Experts of a small language model.
Training: a variant of SOAP for the experts, 7813 steps.
Below are experts of layer 3 (counted from 0) of a mixture-of-experts language model. Rows are named router (the router's row for the expert), down (a neuron's output weights, with its number) and show model dimensions 80-159. Each number is 500 + 25 x the weight over its row's rms, rounded and kept within 0 to 999. Numbers have three digits each.
After each expert's rows: "raises" lists some tokens whose logits its average output raises strongly, later layers aside. This comes from a sample of Wikipedia text that the model never trained on.

# expert 1
router:486454484463506512559519528522504536511526539476471498472496475527473474472498495557471490472475499466506556474539529506475493489484504523541505488505472478521500448493476507491541516499501480501501500501467483435530498504514526481497508449
down9:543531531492551511437497526432516472504519513547494528499495515463505486516519503506531546480522471500487534516505531493528483502504481503511548457520498480479476485493497481487546482471456489505506501507534539518498491486514485487485475508
down10:461489501498452484475524510481502509491480460516539481456512529473526517494482506495505539548456496520508450499548473470533511454507541515526508508489493537468508509489498456505523532509485432522502496471490478483472466529508484460480488495
down11:481527460530487499445528489465496494487525496512492471511488504506515486516481481555467531516491557483476498489522470488478503435524493515509480553486461508491496475501505515499472480518463498529551500530487489471508519498462437535504475489
down12:479454509492471501541519500514460483497520478479512482534534534454503458480468484495515522540518526486492497511468540513505492499468510513467452500460497464444463517534500482488457514475523514484494480488518514487477504478517548540494504509
down13:510477507534514472543491502488473508501523485464474538495475500497532481548482554503513477506510489508506525503495491473512489480498515504501505468492542547507456522494500515513515500490477535462480447508482546552453525533529523463506512480
down14:505544480465505468499518506499543444483445537497531514491510476486509468475485484483499513561476524539478499516521500529490543511510483477418501514503541481512492473529511521464488449497503526505494507465537521491500506500495478566505510487
down15:543502494517570513494475487485497481455488516522512533472489519502473498546509469466535520478547473472489492518507499531492499486511522511538511512473494468518498539507511529498522500442500495510542490497480465475506552473484529509518541555
down16:548505478469477460518521477525519470486500512528487527495471486482477498508454467528517507470516476506474531523524491491437515485528533470533475495484438485479466523501488471496492494504504507482532499477492498521481475504460509569504493457
down17:479512496483517514511505471461454527461542489502487480522509471498451508500500508517471460464521449476466476497513537498516504420538471477521500499493511498509500505540484490486493556530508546480543536473480499517470496525544521511511504523
down18:510522532491505473514528500512538494522479499477503511529502522506563475477480462489501509471496515507513513445494541491517534460471560527505468487500513468514500475443525508473503478483455527526520501519535517488461526526493514544545479506
down19:467492517495477479509434499483540511448471482449534520515512486534513526512522471481496496506470463495504517517471530434505543452504533544472493536497513486509480497496479494472508473517432492524486498511503471509527483479488495501494562502
down20:504508490499498476499501502520503494515509500455494526496489469501458494488481503501546505467506486441514494505484521528492503531480532506532480501434526513501502504497477466496479490500485454468524513505481476521521482517486468523507518494
down21:504509484517529547497508541513531484520513519507484489467508499511544480477560517559500552454529508452507469497506505477465501498508526514480499482499453514499481530464468493492523517456509468497512520493519543510476529498510504504498463487
down22:465502518514497552521442565497476496539510489521476471494503493504447522494523484558539520517431500508526536504520511508468510527493514457462522521470481494471490494494509499492501511481497483523516508500503532487504481496538498580511514504
down23:541492525527525453476510522531512467508526457538503514490511564494487534504466506509513460452505536481533490517505465532498500518469501512485510494476566491514476470507509464505509466489469505498487520500514517453515494512483482500464508485
down24:504505517471451479522415513472499460544503507518464510482519467509494521510478458494475530538547534521512482486479496482460493505465529529507512465513431516519449505516499499494533517471503488460529530498528470491509454477480517519503466494
down25:524504452464464492510482560504479471516507487490516490498475488497460499512465533475477502522551533521492488530460507494496515517510480559463485497504487489567518476494508516513469509507535550507521521497511529495487477483509488472509479541
down26:504491498500526487454509519497497510522510497475520550472526533468478528531495520540455488534497531521476472523511475494527483474496461499512454452458488535482541482497500489509555506509503509466546510454508501458510543513493481504458445525
down27:551445529484509473485498467527490477517497491492504495471462493527478510491456568511551517517512543501493508519538497467498511514498505520524477464481508533491517493461528471501478508520472536524493476502503472510485495455488502556510543504
down28:530512523533524506443526547517479499445499467517513535467507459473481508536473542503511535496515477462474521490514489472492515529521488485501461450531511518484478510511514454507470492552495517513537494525507514526484506503535504522535521481
down29:471489492507458523493514492489472481511494486510534550497483501511522486499477528517508516482502514512518458524436490510537507505468529486476475483526492525485462531494459526512494521440451457501506510538492515447520493515440473471510498503
down30:523506501498487527544494461509490525541493545524531489448521516494525475490504514514550526484514474511486506526496494525501513509478503530469482512525482484450518480507534540530517497468491531476523490478493492508514509533495542481481458443
down31:533502546497463494491522480505495509469510502501513448449453490519489529515486523496525496488501509492493485507453529512497517522414498503524516500541461550483511497464490509504499512517514497491504512505501531574497486454526513507490521470
down32:494503493513488538508540504510470475498496479526476511482529494508488578505473531470493525465486471539482504506490494530438499479508446493496492501482510493519489462510512512488523523490458522500454526489561474487498491513473515485475473449
down33:492487487489504446533490483532514476522470523503490500481498553511528484476506489481501506537519502533498494561493516495510504519492496479457501495488472494494511489454507473482492466488536485524539496482504554536537539512502539494446507543
down34:535542467518503547495471495526465488477481492517528482518454557511478495522501500506507515498516540496562533535475510529529475513492533469470509532536513480510503475497488474484516540486490488489514516500499514478545515571496481493483512479
raises: "ou", "ag", "et", "-", "ig", "el"

# expert 8
router:479482493503520505481506508471493536504512543465494493479516494533484438474498497511486500465469448485534537482539543482520511494487501521515504490536505498542485449446480501518519506486527471517486499506478494486513495494516506478478484411
down9:544486512515530512580516484524505509473555511512497509513521485485532514506530513498555473482509490485514500495541493522515494494537502510525474534515505498555492550519525533532457463542514481517464481497545541541481480507489565506501503494
down10:460485503457479493509472479490530498516519489489473512488478468559519524511478471523480505503489512541518509445543514499508469461500512464464542546519526468522476491538551493490467533478483450497534483495474504496493481456539518463502519480
down11:525459454533505542499534512513495484515483479504482516511521475489470474501453491515493486481465527502471503522485504537523523500519506515555515514452534449465522524479466468475538515508521534504557494574504491525541532510502525500490442525
down12:519507489460501481481490539523510536539507510546516517533552524491502511489507461509484521512468493530464491499520532489492522458528503515513512445494510490503514525516496559497507455535503498555490458498511510466445507460518504558515471511
down13:492523507499540498486522459500452535471473510503479495516476504487487548491517486510508550508494521502550480518502503471495502497439513484494520479535528500490558487490515515483553477501487540513480481501495472511511483509507475540515511521
down14:543528494493487505508537542491538481491496502531576494499504517465458482495535481489530521482519486475459477519532485468530509465526488497489498503514447481509480498467516488471505480495491483515472547496460486522465501495497516437486469541
down15:501498482489492471480475543540529543482465481503456453497517522550507489528473509491510459509513540525531485508521516501484493492440500493499506483508513539515478479540505506527506514421535456491475487494508483504494497490489511504539494533
down16:490479472474530482498462529506527472464510523489470494488491518483506546498475516464512520512509548481486483499492502450472537538478526456524549488529522533471475515529482487492533507483510471549496494458472486475483521538511525498499519526
down17:513509521465489556468497509463498443476531508514474521531522527563487464513507524509492505442497505527509532483477484499489467526522473484438497497505480525456473522481579528450460504524545527518500505503501509514520486519471518532490518521
down18:500519499496518518491466483450438562549506476492477486502481514490527537503486469490535469528551523546500469471457507485474488507492525478500508447525516505526492484530453474506540484514487505494504496516492508469498491448492542497511502513
down19:497517519476528478502552562504516487527521460475469508547507500437482536510476484516540501492546508502546493473495530542509566497465508512475491469529474491515471463483472484511489512495564495483514516510524508522498519508502501490499484565
down20:499481494462501476545526480498492533501488550478439536499535506500477486517488507514516520483502503468508468492486502501434472505485527504526557470457490487499468504524496500573454470511535514515476512479541479503518514504534507474478502495
down21:525444505496529493531527521501537501483527499500513495538572507478508470517462512473517522483488526485471486513485491508489456565527496480448525490493530549502519488523473467503491461503480476535497475482517532492493423475501499481472476513
down22:518499481535505502470498453545530482481502514473482499477488513496534533452527484519484488462513490480446468519475496547572500509485482506566494506488484478536521510486509517532502541518512552543470488536522519536472507511519520440506482490
down23:497487503515512491521487499487529519500479573513503544506532527538496478485446517488487477497530535495501500484466483456499487505491492516482468503479484499490534541460542487522531504486498565534463486520474507502526516493471512540499469479
down24:499488519511489491524499513511537496504503488484451525497518484505499500462504478478516534486548513459493471441509503489503488482462468528522501485497456487519495475505492509525500508524516479530455507466517516504547495494513501563551525523
down25:474499514527519536479506483427520502508518542544492531450499511492456528506496510497506484509527521482540522511476495531520480532451500501466527496517493501542548540487487514505520453484462545509486489434499519501489502446479500494474466496
down26:509548476494497467535508483495486528497504512482514492486501446509473481486510465514526479492535500467472494548462488533525515475488472512487502443482485459459514524520482529530488528524556533514523515508544528486497498510506539479556485477
down27:497495519491473473517471468551480521512496495483476512535484489511510483549455520506532481545479530489530548492494522484477485465521489475524524540506478475490477530498538492486499550563486483458521513457513439517495509510526516539488539537
down28:511522473496496507522515474495479528495519544522482470516481508494531526480482503491513484573545539535488513496540534556461482491518504477483474511501459494521528491487553498444522510482475481485475449448513490504526516480457551487519537500
down29:509496465514497514485467559536448504497502481463496507482506525449489487519487439446483493500501432483502446484525522470456502499494481505487470525500519486539535496497515454531540523471486512519448491485511492448477465465528470464494510495
down30:545508479504538552428464490508518491497462520519499497512507507468529491486502514508474511487519482559501484539553566506479483476486506489474453495509494488476542521430526477531503473478498484521556474488526536477493514472475498474524496504
down31:495533485532495510513504513514468451505474537519536476514519482514486492503537522500532475533500502511500515503517489510526524532465485516492507525501542538497491538496553506472474499540507476475529518497458497514496481510497485521516480482
down32:490480530483499497488515542494509510500517522494513512511542557481496475476485537580452551498474518512539485491484465507504475494465514516458503504522518494491469532512497525480446491501484468472502504498463516513463492427494503530525514479
down33:462513504486474489495518471519469478520507474449489542488472551511519505519511479465500495541459489541451497469562476527490440487517511508540488561467486505507524487516505474511508501516489488502506504531466477487522466517522474499470473515
down34:441479503515515463491515474542462476454489484512482533496514498478476449474483534464510464466512485535490483526488481513521499541514526524481516508485488458544495522505527494487489550488514485515487514489506451516504479510507496470485454495
raises: "\n", " |", " (", " /", "s"

# expert 16
router:481487482471493468520522528485499550502537514462455497467497506526488463469516522541491495453488465450494531475484528491566497495477492548526464487510468459522504476435512517482517515527521488532478536520496505486540501508495503492531545454
down0:511481480441497516509504528517475496488483500484456542534532557542513524482455531485473482484546502526469514510498483494504524521505488516520508451521516536495519479513456486526533512519553433512533507498490509495499470501513490496473491473
down1:471515540520477516485521490485488508496485500514521509506448484478503491518526490475538531521479503511528490485475506505495489546484491530496482511536505499462496513482515482483520464458504520500493493470514505525510511500503512534510500473
down2:514498431473499493521475522506502486511449519502520564511462510488473481534485511524487538506503498491511503488492507519492478466496431506517491519497490499509528521510477504533472516483508548500487479461470447512515516507487545489546537486
down3:494487516506484529546529500465531553456514496470481488491506505457521498538506487473561495476480491501512491520484516496493486516488516567517489514499500454498485494506555497471477525552482504480501507493532491437477535474489478486517519525
down4:538534483458494500529525530467460486494491502496492497489469508453506550492527513454487486519520538483472492528490466491466471458514458509517508504489495517493526512473483509488498521561501532497514513524510526503522530495522534496533454510
down5:484504512463545476447539501522475473532512495532503493487468495481539479482471495509498509471505498495501478513516512515523507453499509500490465483488503518510497522530537441495550490493480491525510499494490542546559494498459490524509472494
down6:507489538515494509494481531482477527522471520484488523546497505506513491493493530448518487504482464530527502490469511524519499433554499509505546508472512511502487504495479555474492513510506473478468522494529482508493517496480524476481519515
down7:519492488496442522539495466489503438510505502491493525535479475512485548496505465516519516522481515465538482552481502521496474510529506489511508524515508525472500516545539507502505545523482483462523496522495500542515511526459483481486500452
down8:496526496550499517501501508511484490498450504523450506534438528473518503471489472508515455480518527462461510496510536489489491474453481491480520579484506527530494480494508453504521481498498512450501543539474543505507513493493514487525491522
down9:497463487503459467491529519522529490475547461538536535504461503499518489491520499501517503512500471559508524511492512505466490518514458527499498501536481488515513503522511515518485522521503504472509492531498552462516508512501519480466533500
down10:554516463570517439508514500511483482525485520495477521534499503519494536531530508518503507503479495442498486474519497547471541519540545522462534489495418482486491483485482482547486524517478557517540512516545469475495518476473511522457483507
down11:460478474515485477502479463464499510470500507486451462530525514467492531499480489494455510530517480508546528516464490457515483499494485494495490481439495502543463562534518517525494535465494527521477530488450485498519450478517468548541500524
down12:489558527540494524489512530460498467503524472505501469542483469515492524500533517517536495542512500484472473491511459495476496498539518499521509492523502506541518500497526514490490478493440538490480438490513483469518525465513509513503484513
down13:461482461512529520529505517495547476501489514447504505509477515496532539507504477523501491477504506488481485502519514527491496463500520499446505515510531532497443529459506502507500492509490509506490483534468494490499489529480528485472494498
down14:539439533535495460516523483450468513510509456490514511482482501516518501525533483514489528540477509475505489516505501457469535498480469505504454496431489514503488531529480490473482445503509510516525489523529497494452429508535492482458501509
down15:546524502492500544488517482484534529483444565532432530503484474532555529480573494474496524515521516528544481488509484490486521516504474503501499504516502533500481506513485486481507496523497469538480461534529488486479519534502510515482502566
down16:534526508500494529509469528471513500550462516501463522531530513545502504495504477497496516518509503507568493550475502533531502509523518509543517535496517547456503454488555517463474510474485522522477511556507508513489546532500527482505476510
down17:512522512484528522534539479443463474485460468486518497488518495516476538517503491536496541539499487440527480520517551500504499465521535506460508508492551456531527537475480491486515510500524499490503523496521539529504519478481480516487491489
down18:459468500505517508475494522463485501485492484529525525493499517498470519516484502511444494514476498507519492520480483494501511542461522508526467488512523501543496514459519498463467508552470510479484480494534490534535458546452463493461499488
down19:540472492511485506489490500505517549525503488512485519506537481501476546474509491513452488508506465481527480499519472477499473493533500510513497494502511462501504521502508524568474482532511470518492504503479481473512535529501503532483484501
down20:513516487493493505513420494509442511508538500563546494476513526502461527499473504503515478522519496493524482468519486476470538513475486503480513470503532506496510502491491493506524490482448460505514468480469482538467505500494511484470476531
down21:488499504514551533474510510514458518460505506484518488471497493456501504529519521448505463496495488502470513530481518513480513483513509459501488522500476478464525491513457489529496535489512478503511533477471487514548484513517480487540521477
down22:529530523535524503515448540556503511524499518481468510523517492451465503530511509479553523506517505492513516485502500478530510467527486494508524481517502516530527512496511530462484539505479483538493511587497480487481485484531533496494547495
down23:519488514463476489497509513453488477488450514499520487448483486514457485546480495511477471517474530464502520488496500504464492535512481490469489497485462475482498468478525517511516503511544518529515497518523522496449494483513495528440526517
down24:524521517438481473544493520531499497469510467445488490474494509508505520490488509451517462479512543518516498513502513514516492481468543499489492495507500511476507514471501504500512477508475507460551505514550514508489453525529418514509549534
down25:474457534509488480487504539468456513436511512521514493460523496520494507525515512519497487537511498492501496508532479537493533517501510501504478492468478463487536484494510488501502486487448512501557543478499498491487517453536543526491523494
raises: " the", "if", " all"

# expert 20
router:496464481514501489496515505483500527503555525481499507474515479514507441487497485490490476494489476441564536471517516507544493504500498506540497486496482488572477444447479491497497493494521476551470523504500486471527491491513515492524503464
down3:487531420479525467490476500492482529514500519504502490501538484509489482459503470473480520501452494540515456448482479515490511494495506480498486490504481499504511503474511456500484509493481525513464502487460486504547465518534541524524465535
down4:472468498512508453540466484502448509529502520472471502535518464474488524496479457534527479503493523488511535499474513502532526497494484507548461496547553494509536519529513526491488482502488512459503498464568480467480467464511514522499492520
down5:514463503495506535508533507479499429448521510499494493509469498523537483470494482468519499443474550476528497503524497458527543479470483526458445546509525482482498511514500507535507501472443501524533497476479496506497479468492503518489504493
down6:475439538517545486476481509517491488507502491509476488510502478513478508491492525469490466532528521539547462497504509499511502494507477505510561520534510485457530510552481488507528551529500494483520520508499558454493505474466458486498478501
down7:478513521505514470440506508444487483508441495512522471511512540510514517488494496494528537502486495538554544511482497501484498526487531485509486523495499510514497480501567462552477491509482468519540492507496526506504501456460506511476541552
down8:501509503519473503508539499494486552504527537460471525486496485518495523482563512495493507458493522495509486516523486492504512523489499466475472521496533456477549486481501509494470468505476515498528484492537524493503491523445553555514488508
down9:478493519526541493505489496523453498468466478485485492455480498506475500440482513526498509496461485529465487538477518470535470541474491534485484523453507524514525521472472498501492479513517475509490501476513509455540472521495476476495547465
down10:497494481485479500486532466478497469487535512531495529450481471498548506503471490500517534492471505504520496536552519481455493468499488549485442495515460465470511495531516491495519477485521497522501517500511524464531492527498498487527449484
down11:511515471517545508500472456496515496521542512514531492520481504454545487517465484442528455460473526487533493509470473533512458525498537501486506530509457515508486503503482472541501489483498479480455464518518522521505499530537504497522545520
down12:500489478473492549453475500509518489477487486468504522520488483505453538520506471520484486474521477519480528511534534517499512518497480512473502517489514512525507498524485492505531490503505538477501481467507541517494473529526516500479480489
down13:519504501510490518454489461503494546507505486494481466499561464472504528533516508521565485489470501484510468419481501469512515487522523486508558472484484504505523494503507523550539524466518504540494470489483543512528472503507498520482469468
down14:487476502507539446486486538511469469557509502512527545494510480568485517525495505491514480521511543524441503514516492505482521503510462491511470456473543530540520516504484523475487526467486526516494534497537480518481520466520522533505504516
down15:495511527507516470475483509497502508470526472491521523487491506503498464499512495478532496455518515524501509525578502513522476462482506474488490448498449472429502474472448491520503468541525486471542532497472460505523501500500482505490472476
down16:494526515497509465496511494458458547504492504498515508456464481489493463531460487492439507523519477514467532500492507535495467501496537507501496508514493490461452514511504510490476444517511487457516517490494507495447501480501517495470497458
down17:550468524490527513462501531515523529492518524474504467498495501464555487439477534500499483467474498511513532463558483476475472529498455550487504514499504488483456482483505556448518498519488487492488465507465487483526496487513476526465487480
down18:501483483520525481441479490511512498514516554489503520529486509496493451525512533530522490503540471519543481478495514516515476553505539506542487567459518531504470504503475517447483497507477438468495493495468491532512520535512492483484489533
down19:534503530519521522472509464511498504487507507483512491504484476502531498515514511513566474507483508523497496492500522474464500497514498539516491512492535524472496541442479535467506533522508457527541478519479558430495524495466514503522473484
down20:476492500478491514469503512510517531448523482445503476500444488474480519455513519542520493485540510534521461491478489535475479480549548503499461506500493481499503504489455520484486459526460468484498488488535505505449495504503476478484504477
down21:509502456473514506504478542473494515496493472560522509485505518498528518503498461473463480509484527454529493516502519503480481503492521457498489510490478543478456497524479541469482488508519503528487465516487470473474485520463484525505498483
down22:508475517487473482446532538496512485534478502436509536459475430448510466524507506521525463515447492504532511504474467517496522519495469493483511515540446502509486492529493535498467479516511477490471501526484539506521511531503488503488491479
down23:540487485538511488485495515538450470504520485492505485469521498516498475534520471522554445556485466474514501491465475513502498469524505477493463495496487520466545466457456497499519534485525496517508467508478453473455505525520488527478509484
down24:460521510492507517538531499471493526493512465486490511467498512494494514487524488519508524481507501530504532488525539525473492527549460513501516499489493507502519469460483501535508510506482487485489529525535492515451470526511492497466532533
down25:468483533473486528555507498495511496485502501539464493522506507515486507504501514488524458471497512493522488466460500496540516492479504489512470478532494492511519516504470451550481508474499490495513512500509531516471461507498496492517466485
down26:497517497471476501475524467460516544483505480529491501482529542527466490461547498444478518538511507470474471489476519508525525512541519492508506475497503489502524486485502479462509487469466495472480503481501505506442475493467527448526510477
down27:520519506539478484512484537499497484501503502477489487452535490481474462501492466471491489524498513489522479477487505496494514499503502498555465499498540518522489521517482440534503482505491480523454474465503506473465468476539526444481501550
down28:501471504469468455433495463470492472499496509482514517467508494549571491519516492501516469526538493491497511510507529506512469456511465508489477502501482517488505475543514506489483519497514518502471501479443470519477419489484505470495493489
raises: "-", " |", "\"", "|", "\n", "—"

# expert 2
router:472483492499483515501530525511507532517522523467484497478503493526476438484510504565464476500454460483563562486551528502515493488481494504530477486509492465506469499456480478489527536514551470519481526519482476441526509509542507486522482485
down9:482504502491555513468477457464516512493501483488527468481456475485500467466488517488472515488443467510506520432475473493505537449498467476453473530485469527497495539522467490555539484451475505457496505522466543501496503488518524495503517484
down10:492527548518494504482479504462541444528552493505477510509528460484496499512529478492504519504497507475509480427477490467505514456502426492511497502514487495502515507471527463498528453526492504509484486472492558504485472509479475483498523487
down11:549502507525520559536515517499477467519509479485500483500509459485478473486531522476556460506513505504469546527524474461507496559524498508490507508477507511499528520449520545473499482475533455446511459496461474482463467480499490465539527508
down12:508518510500559496448501537492507493443490506522513482483550545490533514524513562503484460507486474502513509522522519481514503541490479522505517500493500514487478498527522493499513524496522461445497430540505468500464502516486434473470495477
down13:487487476524524507473535477489532481513557494471500513487479505527505463521502492596472514508511526490537467541470535489503503519529506524469523487492481485508473491510479501517527510522477451486505491478502464496501500478509546476477499502
down14:511485521490465521480444470515492509536494464502515514504533475475501500535506533492546500479471534513508518498495483478488530521499528502496517512516500513506486492543521472472507493482467482470551491496559536497530473478458486496513475488
down15:513459476561484499453506462558497497503492518550489466528518499530455505541504489519479485518515531486478544515512468524495533540547496456429525480494478500512512507489482519502502482487493491485538518518570500481495510576514519506484515507
down16:535539487454486516514524483440506464528469498503488511489509495538552491493559484501545479544477523506449486529502503507523494543561504469518462530520489497466456494512488502524521494516452504551507493507489481503496478518495518509441461464
down17:484514506492491498511495474557531532487518520503458514484520496491528524493468525490483492500517520472475503562422492493520488516505486519552548475482472504514490501534492463510507491500464488533485496512516520507514557477494517494486516487
down18:488504486514472494505566494496521538521537516528518524500515496484524511461484470511490507509524505498466462518530471531469507473523501575552550526520472478498497510523516462507526492465469510490488505492506501477543456472511510524536508496
down19:460533469509493498464506510467506467467515544472520492517523485514519527500560526506531456529506463449473535503484479528495514485504505480551507511484532505526486530479512489475467493499433500525553447499483510485514493537496449492534514473
down20:467499530515491526496514499477462545530523541504493502532502478506510538487518471535554488497543497497502506501493490475548497479526538504515456486473520525553513487513538470501517514472495472444476507512524501487521507483460535493470486504
down21:507482528509500531506520474509484480542534477497468523518560525511510489514512546491517506502509488497514501477474535504501517521521483491509487575482575503490471482466487553490456555477526461509473460508492492512516481518468508464482541505
down22:529472501513517480470504541525524530475493503514449511537518535440498515514491465498470531489517513502484508513518515486534502475476522468510531522504485503444546504507530469513508453545489508489472569487497518540523501511454530502501495503
down23:487505498484510526569519524450518502495547543527480516467482507496495550517481521548491474501484512482523522474495478487463452489470504509472470557491490474511494489482482531477512502423499500528538513480504461514509539514471479464524525540
down24:446506553503488462501458509477514520484545466499499496510515532508538510488492497533499481503496491461490501502523510493512500518462498489528496503464496478528523513505491510513524513485535518481532529491484458528485539443528519486481497505
down25:505498514499481505514479493502506482454481457486467487502482434521487503539485492496502453476510469508460477490503455532477496498537499505544507508502509496500511498508462528507497501521507492504498497488470503501493505504508463536469485515
down26:524499521518573531520535470474488499503494480510502466482475503505523489480501501486491474454476515455473510513517523489547473535488488509504518484473508506519526440510508488490494476471477540494510481502447464518474487518526478463479520468
down27:513456487478485504535510499512529511497500529494507492481474443490494503534479530520533492527476498495507515476567538446463500517513494512474517480484494483519529426482526521517491529530540548534554514520523542507459509469463465490489529444
down28:507511506511500493514500496516473495533517527486508525521499486503472515524472542516510454508506500503497522521463457495506507450544492505541479496517520490492533536546461537515453503471514514478500496473539512496509508476524489513526508511
down29:511535497509519517526495501496495502504487508517485511536525515497451489514480448510490480512513496484481497563502478459479472494493481526481498490439498488559476497439514511501493512516536480508553554467505509461467465498535463493537527523
down30:457497521513493517519456530464519521480540537505545501536536561531501484496513481539487506522497483502534484512466505508491499493521519455458571473491498517505505519477462505506539493511521527464460505536478475524541450528501488526494504528
down31:501490522468459511454454493497483530532492461518486489475490496515486515467480506473534510491509502493505511446522516487508529478522499524489511516556496562536495519533453488516525541531475511508482501509536472446537537488456506484465496527
down32:550548500487503525481521497497494499447515473521505464496518490500482558522486446474493513524496482494457478506508514459482528474507535509512516517504507483544498496514463527528499519513483460492470494509523501526461512500515496506493546505
down33:490489512586507499547531467554435484517528538453513513505508463471530517519500452540514472507518525514506458504479489493506549546499563505528485475496504470503520478469492499481474491470524523490510490470532465482520478460548542501504477516
down34:473504506541503484459495495525503455484504504473544475506532509512469504542516491488515548473490498460498499506587479475503479495482485490567514503546479511485525477469560545483501479501503527457522492505471465531492472510471517471515497545
raises: "s", "-", "t", "ed", "1", "2"

# expert 14
router:510489470474510511507534490540509555512524531478465522491497493521479503474517513533485486469485427489513549506527531491508481476491468511520464517519506465579503446457506468494517535495521463546482550486457512503508497479515515471497472459
down3:513498535504508444496487492499509511471479494488487451536486508523527479463467442505479531495456501506468513511495494495519436515506490553505487456509533476512520513512500476476512494496448471500497492546465493499505524508508524466501487459
down4:481484541497510474542489498485486546546483504520501480518543511505533476481469513485512497494453534487482493513521519493536512473512494471489484490538479533454519492512466545455550515521503540468498499528478493520486487533515521548454536506
down5:484493486547510514503518465458537493494502544510540476452464470537519474490465514488484474493503547504534483527504544504487485535475440499526534509501456495448502504481520525507490487436487523526483496485489526484438495510542512532509524482
down6:483516518464535520535532443455543489447494522484505523520476498471519503524535496524510494477498520503522512500530510537476513509536536496521509516528464466459523498486518485496505456478526492500550486519511488505484458516474457496519489442
down7:513516500505506493533532484488514481538521525530513495472522527479517457496468536449465494512479543499521514489520488498456517507496510540470499470507531453440486520486507495472520482469506490507487511488540479513448491490508504472484520511
down8:470488491475528523498517500499445461492503513525492492527498482489497507502525493450481519515557515544471477537510508519503518508486500510471491547469531513462469545517514456485531518494511494483525525535486491536509550504472535504545497473
down9:469512504461454519525502494484531467521508474467481506509524461511511538559560480477541503511506537508520458517498533521491533447540483504485540510561520484506426503482547543515507490526533511488501497475491476480506500518505506529510499510
down10:509509507482494458516471494481474492503479493468481496516465503496516511510507453487523538503524530523485478523490508477489480463510509473542488451483500515495512494507484526554547507510472435487478438510486495490536488513468497459481472485
down11:555506456554495490503479482488487507539499484509472537474468505485532514500486532509497507522475499480513457518506494484542513515534509505471521465453531522522472464511509475502443512505553507504471487508501492483471498504479527459531517493
down12:500483493550513519508491502491476481482507530509517502447529492479533458488509507514494488469501508492508523531462483522512471495505507482524507538483520548474462540489517505435462511505494482526504474490543530518533469478466511506499514455
down13:468460532507497518507502515508476464478471515462524488481492522501495475512484551492477518527508502450466476469510527498531486492532544456495471467520503533547514504511520512496527460483478438495526507485467557515551502455496456499492473462
down14:472487547494503520478525462484521545516483522518491515527497522537494484511495475507504488509489481517523512477541528495422500501511544532466463518509517517494499477459528486500499492487545480505563506480534500466483502508552488516527508513
down15:489515535502532467511531487479499501481488507486523518529487524519481494494545531512502544554506531533472508485482475472484536524508492493509528517482478465494439551514490512473456510513493492489469432475555495504485461536529485535488495516
down16:487476503447524514516486495500522493516492539519502504496483479565477505466529498533549517543473512533480515528542503532490523500496508466494470480518508494531498543494489504519497463451520532523478502516485505540484492480496507499528535487
down17:473508501515482458490515489507509507478521453492532521501469515533463442528464519549506505503529457507510479531485528504473519501452508473508529481485482491484508495497474531520548494528541557535497505461505504511513530523523487505475494515
down18:522470498490446454465483512485499513478505525475515550496477480497432476542481510508538462490527523499490511513506509463473507516529531499534488530503487474522476476445522478512506479530517513509517516506487510475519516506487470536464517476
down19:480505467484511523517541528521494510519500506467436494518475553489454498494485505512472488490500459495467523527503487501476503459508507491486480533552467509488487507489523491497506508493504498522485475500487483516510441522463528449499499492
down20:484470485461517525472484450520467468523479470476485509498472497513506507485475524521455510484540465471497545527478475530457489456491482493541486533475538537510471511493531481510512504509487480496506465498511469482531503499505482516507473487
down21:527533521473525489545542493474524508506465518532504483472457458549486521537509519500501516535492491503501456488475483522459525526526568532532514507493522512479519525497490490567518479491467519487443509429542501504533498522468496527500425484
down22:505577525454521500476517475495500480545481496518464510512538502487463507471523533535495492491475514523479510479505500535508498515520535500535488470498516471492484507519518511500530506539540510520513520469482530509481500502467505470478509480
down23:495496511510528551510561502520519555517497511535488531483487498474579466500471516480490508510502490497471481473472517547503494520500518532505511534505495524498507495532513522493528518480477475481506492484535551503499541508534499537516460489
down24:507523491477476464466469497477519492493490551484481497442529522524511491511490516550505513500517497552481476500469512479455504462510502541518437546471505463510492514515497487505489502517452522499476449497517510518548502494504497487479496476
down25:505493493541518490499469518504485489545498503479473492450499524522523509503518501526480484467514513501505476521528479502505524494487523497530505457486521530530455499436474487470513530441485518494531537504491545507445529488523475504489485496
down26:527496517485511504479510537502427514516455516541539488502506491489515511518483466481531480546536533481493457507485481479529480502500479480498492500511491484496522499524509501520505530512497421534500495487547527501521538459561497505492509517
down27:564519498496502529506488501523534493519481483540554514509495490525496514513520471508481499511509509514528530475508532518537488494489511510486462477533460463500529478523535483480504520475465503533518464492511471522551509525441484494539485493
down28:485515526465493461512506469514480544517510556458523522507522493525505510506501512532529510491502490491479531499478555505498521492564490517506509485501479521505484475528501502504491478508493538472482525507457516531554505524474529484509485460
raises: "s", "-", "ed", "m"